Experts of a small language model: 96 tanh GELU neurons an expert.
Below are experts of layer 5 (counted from 0) of a mixture-of-experts language model. Rows are named router (the router's row for the expert), up (a neuron's input weights, with its number), down (a neuron's output weights, with its number) and show model dimensions 0-191. Each number is 128 + 24 x the weight over its row's rms, rounded and kept within 0 to 255. Numbers have three digits each.
Before each expert's rows: "raises" lists some tokens whose logits its average output raises strongly, later layers aside; "gets" lists some tokens that make up at least twice as much of what it gets as of all text. This comes from a sample of Wikipedia text that the model never trained on. Tokens count by the router's weight.

# expert 43
raises: "room", "ide ", "ratings"
gets: " ", "|", "5", "D", "S", "en "
router:139088181178130112143137131116136145149189109103168118145135122089112120119097152137095196117114099157130150131118095109142124132132102147117152108150150121123162105123124149112115138090082107146116102109135128102092148174169152085109122126132112146113129120094082167151105085120139139149135112094128110150114137152108109152114153154111154134159153101099133122068149155158116136130139128101110079143173141100134145141103123103115134167150144095134123117124124138100160141090138124144141151116125119152137141088081171138155128147101080111086138119088106108105142097137162110137
up0:119150139097146117110107165129116078154153114122118091137116132115154153105038152090135137089130123127085136105135117136120155138105117106123145113128121111113161121133110125107103140116130129124141077124125137133136111149119120102140160150121106140137105122080125141128112117125162123113151073131165065104106145105108132118092135153099144126162143135098137144108104154151118117096162117123114116125166142119157159141137153152135169125147149099169096103189103127113164146122106082193127121101157094189135116119148138131124159126156131097078169128128152099127116092096115156147
down0:180107159154121098129141136165096136087145115115130108105136093133099136147164165178110126087126101168173177111118097121147159116136087106125122140127097112080124128115132161099090162102149126109125119120152150122133114182154152131085136126115105121105117152107111096143099128159133134150121111118160105161157147116100151139098120115172148112200159098140139132126125119115123088118169166137100115132123164126119104162111155120150118144165134115151152153117138081164123138099085107120170110110076160134148120108112121090127129130119133161105140127095107110147132161132103139109

# expert 28
raises: "ild", "ights ", "atr", "living "
gets: "|", "H", "Robert ", "William ", "- ", "St"
router:140089182178131110142135134115135143153189111104169118148134122089113119123102153136097198117111103154129148131116097110143125134131103149114152110147153118121163108121123148111114137092084109148118102108136123102093149172168153087107122127134111145111129120098081164151107082121137137152134112096129109149114137151108111153113155153110152134161154101099135119068147158158114134129137130101109078141172143104135144144099126099114133168150141094132125118125122141096158141086140126142144153115124119153137144091077169133150126149102079113084141119088105110108139100137162109138
up0:107100140098151123167133136160130104102129164130132114100085082114119161131122132131134113108093101152129114185100091088138133109151136093169125120135173090097096123128150137131141129086170110151124089106137125128156098089137131081136131104117115132098144155114129127143119139141110087108127153112093106116140131143119120156120168127098137149133097082121134151093107117164193150105153150118094120132140150148139146154103177159093129130134153085139139119122131172118157144072137117155102162062153119093105125121154110133140151149151133139131121090147128129160103177123139142149
down0:128167156147116144172105121148130170146118089147106138148121136141150112119130156136123138150118101098143143135119117077094070112119101134129088152139076095126119132104134111137157148148093129160060118098146104100143139155103146118115129138137159125129134113139164147076150147121143148115156122136180093108101098128155183168132110120138163130118113165133133087133118149122156078161136117110105113120114114115089151118153148125135134129112111140099119159126102051133118158083123139143126142134076116130132176142148095128160102131112092168143160119163133144146169130116156124110

# expert 68
raises: "\n\n", "\n", "short", "finally ", "again ", "chart "
gets: ".", ",", ":", ").", ")", "\"."
router:167093168150181128143125117115154152152160141113169111128110114106108127126095126121155153094137098132089155128114093119142155126151100123122146129162135097103153118129118125126101138100079123123127108119138112106103154195154153111129142112145103135121131112112072148164128105113149147150155116132134116143090147122111123153129159142084127150157128104095114122086139157139128106119136096076096107132152136095156158145096124115119133151163176105155111094139098166080131159125102092147146160099142120158135124101091175155131157141135096103125154118098106086104161085143150095131
up0:138143092135162106149141123115093155132163117113149130120143141077089158125143136087104198122138169126132155137155137102159111132131133113128120122133093129112128133126136133066114117116146132121118088150150177120158146154123120119135108082115147127116138085085125125104096090135132086119155135129150131147135153116120092143122140102116180136109134118130192101093161129131142163146119078154094101119154133118107086096187099103123121117125119114142119148145090119140120131097134125153106108139106121172156165107123085147149137156107078176169127110137114103154103152141137171116
down0:126163141112145183100126065173136143151168126105119133116141152135174114130178123165101094109157098133111145152131158129112139133157147144071162159091137117136109165114137175125112157106112119131145163110112131118107125138133116145081133123104135165123148108145131144187124147104114123118162130113117130103131079157111164063117152137107105098147125103120150127130149157112119128150159105119106164098155122086103132140116169151127120122144160112156121076150119100167127126158117093128104131064155100127112113145146103102114129141159101096097137115142131148098114121121088117142

# expert 46
raises: "most ", "much ", "\n\n", "many ", "best ", "major "
gets: "W", "S", "E", "B", "D", "C"
router:155093195159164095167162121087133141149137094103141121126115116099140142123104151131121146093114096144109136125123114114159165151132097151115165108141174103100141118121105164119134140099084131127119118099153099103127135162156159132089159110112087128149144092126112134174105115100135149183127101111124110118094127144129104107111141165109152133139134122091097130103134145166156122060157131129119094133136133108134137130106133112118171153162139089161095131145108134113181143101119125136122145120155113129126130097116182147117133162114096117070165111086124098119137147123171117114
up3:162149136128176120135110140152128116093119102117140132136107096127121183106110116086177168135111163157099161064165114124125129114137138120098084132140171134108126118160132144141147116161113130086148146092152126158136141102146118151129163164120134139149137119157138135109091138109130107126111120132079134116105129121105129127122101126183138113141150084126142130129138110070120081138125064087137134137126156127100116139099124180144126134144137122190159144119131143107130166117119140188150132147145107174071138147155150143147124112143135112129143110067146141139121097166138121103
down3:116128136137135102157132090183140130101121111165125130111142159123123151086126120124146091147133169100107143141116131144114115140132155101153137143127109165140100193146144117122123129129132098107133134142127113150146110106154126103124115169147125105076122103133114149136121110086070110130139154161138146109151142119140108114118161148160129066161087106135121153108147119110089117135101136113174138105100127182115120114149125135116078111099091154094127141106072186143081163103177126109189140159092155125099119098175148147128128129125120173153131108134134105121141143126157122116